From a checkpoint of a small mixture-of-experts model trained on Wikipedia.
Size: 9 layers, width 192, vocabulary 3350, 51.1M parameters.
Below are experts of layer 5 (counted from 0) of a mixture-of-experts language model. Rows are named router (the router's row for the expert), up (a neuron's input weights, with its number) and show model dimensions 0-191. Each number is 128 + 32 x the weight over its row's rms, rounded and kept within 0 to 255.
Before each expert's rows: "gets" lists some tokens that make up at least twice as much of what it gets as of all text; "comes after" lists some tokens at least twice as common just before its tokens as in all text. This comes from a sample of Wikipedia text that the model never trained on. Tokens count by the router's weight.

# expert 17
gets: "0", "%", "5", "7", "8", "6"
comes after: "0", "5", "6", "7", "8", "3"
router [176 149 139 135 122 119 116 166 177 109 137 183 140 134 125 141 117 146 129 152 135 129 153 157  98 111 160 119 176 182 133 151 178 163 172 150 133 108 113 155 128 124 146 101 150  82  66 130 168 158 140  95 140  78 150  77 156 145 105 116  83 147 121 105 162 176 159 135  77 152 169 122 157 114 149 151  81 203 173 154 193 108  92 178 161 133 148 174  91 119 138 168  78 154  97 125 157 103  88 176 137 131 175 115 149  96 149 123 116 145 117 136 143 195 185 169  80 151 136 120 230 149 145 148  99 129  80 128 127 119 110  99 120  78 167 151 105  91 108 131 103 163 109  97 153 167 137 122  82 130 114 127  92 129 183 141 154  76 175 138 136  84 124 171 151 116 149 100 154 120 117 137 108 160 148 136 181 125 171 150 105  48 191 109  60 150  48 185 119 151 123 106]
up2 [122  74 129  96 128  96 123 145 185 153 144 146 148 118 122 130 139 116  99 136 190 216 161 169 107 139 123  87  84 187  81 103 136 118 143 155 122 127 115  92 140 129 118  97 106 124 110 123  51 127  82 125 138 162 151 120  98 158 182  69 139  97  85 113 146  77 122 156 156 164 149 102 129 116 111 119 154  91 125  80 141 164 113 149 131 180 160 158 122 205 161  67 142  75 121 166 128 197 176 183 154 118 185 129 114 172 145  61  89 138 127 156 128 107 139 140 136 163 140 140 132 135 147 166 124 157 159 160 138 176  98 135 105 154  58  96 177 133 146 130 118 144 126 120 120  83 145 150  88 120 109 149 120 138 212 142 209 169 100 145  87 165 179 113 102 145 178 193 177  57  96 119 113 118  93 103 139 130 185 137 149  82 145 141 141 145 140 130 170 133  92 117]

# expert 2
gets: "9", "0", "8", "7", "6", "5"
comes after: "1", "2", "9", "0", "8", "3"
router [183 165 137 113 135  90 166 116 164 106 129 125 126 103 138  99  96 162 104 144 105 112 149 108 121 167  79 109 133 151 100 171  90 146 157 180 143 128 118 161 151 146 168 122 176  77 172 191 195  93 166  96 136 106 133 139 101 175 127 165  80 117 152 126  95 122 124  89 123 126  60 143 180  88 173 134 107 143 122  92 120  76  97 144 135 189 168 126 122 146 123 188 125 176 136 153 101 111 155 129  78  98 160  71  83 168 156 111 152 147 157 121 100 106  99  97  93  97 167 100 142 108  99 138 139  97  78 100  69 136  78 129 136 162 159 127 109 107  75 141  50 137 174 158 183 122  95 120 101 105 134 154  99 145 199 142 149  57 147 117 110 120 128 129 161 111 121  86 160 135 101 118 131  70 173 206 147 170 155 114 103 116 187 185 124 107  96  89  83 141 149  74]
up12 [159 159  20 138 137 123 174 125 102 156 120 136 181 193 114 143  91 123 182 106 113 137 101 119  88 133 119 146 166 143 107 143 154 137 164  70  98 111 137  96 105 142 152 106 181 102  98  85 104 141 107 103 138 151 127 114 149 132 178  99 178 154 152 174 148 119 184 141 170 159 114 170 130 190 139  85 172 113 106 214 110 145 152 114 142 119 163 153  83 117 155 155  97 174  87  79 106 125 125 172  87 121 105 103 197 130 157 109 140 174 124  39 131 155 187 121  90 148 109 133 168  79 133 113  94 154 147  87  95 151 142  70 107  93 125 131 104  90 131  38 107 118 159 101 160 149 132 187 126 154 130 114 159 135 129  89 137 149 168 155 134  84  87 106 131 172  83 104 112 168 173 172 147 108 143  89  95 107 168 134 137 107  89  94 107 110 112  98 140 133 135 179]

# expert 6
gets: "1", "2", " (", "3", "4", "_{"
comes after: " ", "–", " (", "-", "_{", "^{"
router [135 138 121 125 104 121 149 100 149 132  95 154 112 144 115 111 104 135 133 104 166  70 128 105 136 150  68 119 114 166  87 130 134 175 125 104 152  76 122 129 148 115 184 109  67 107 168 135  71 113 181  76 128  86 134 101 101 108 122 147  98 125 127  81 144 132 156  85  99 146 164  98  88 121 129 170 162 157 177 150  87  99 128 199 200  98 121 170 108  97 165 193 135 104 115 124 155 138 100 173 100 109 179  67 107 112  79 137  75  84  96 130 161 183 119 123 159 107 165 137 143 117 125 138  98 164 162 112 165 178 108  90 118 142 122 123  96 155 147 154 201 160 117 120 129 122 105 151 144 118  74  63 116 113 122 145  89 194 128 166  53 140  84 144 120 111 137  89  88 153  91 169 185 155  80 168 125 199 174 114 118 166 148  75 107 148  80 137 150 143  76 174]
up2 [137 131 111 162 110 132  16 129 144 136 170 106 105 127 130  58 117 159 145 160 155 195 101 174 125  75  94 133  87 143 118 166  84 128 116  50 138  99  66 133 134 118 104 115 170 107 159 154 156 139 175 162 181 114 122  96 184 106  22  68  93 114 173 128 127 157 173 168 196 130 133 176 123 121 135 125 159  92 141 137 132 139 120 104 125 111  79 165 139 102 160 119 119  93 135 118  84 112 138 135  77 203 109 174 108 101 132 132 149 126 138 105 147 164 115 167 120 148  93 114 142  86 133 141  98 151  57 129 120 129 130  45 143 106 166 153 173 162 142 204 130  87 127 130 103 137 134 109  86 104  99 118 129 113 107 176 124 142 139 140 151 154 128 163 106 129 119 107 134 176 136 134 168 127 160  56 147 173  88 111 106 136 117 108 113 121  74 169 168  84 139 102]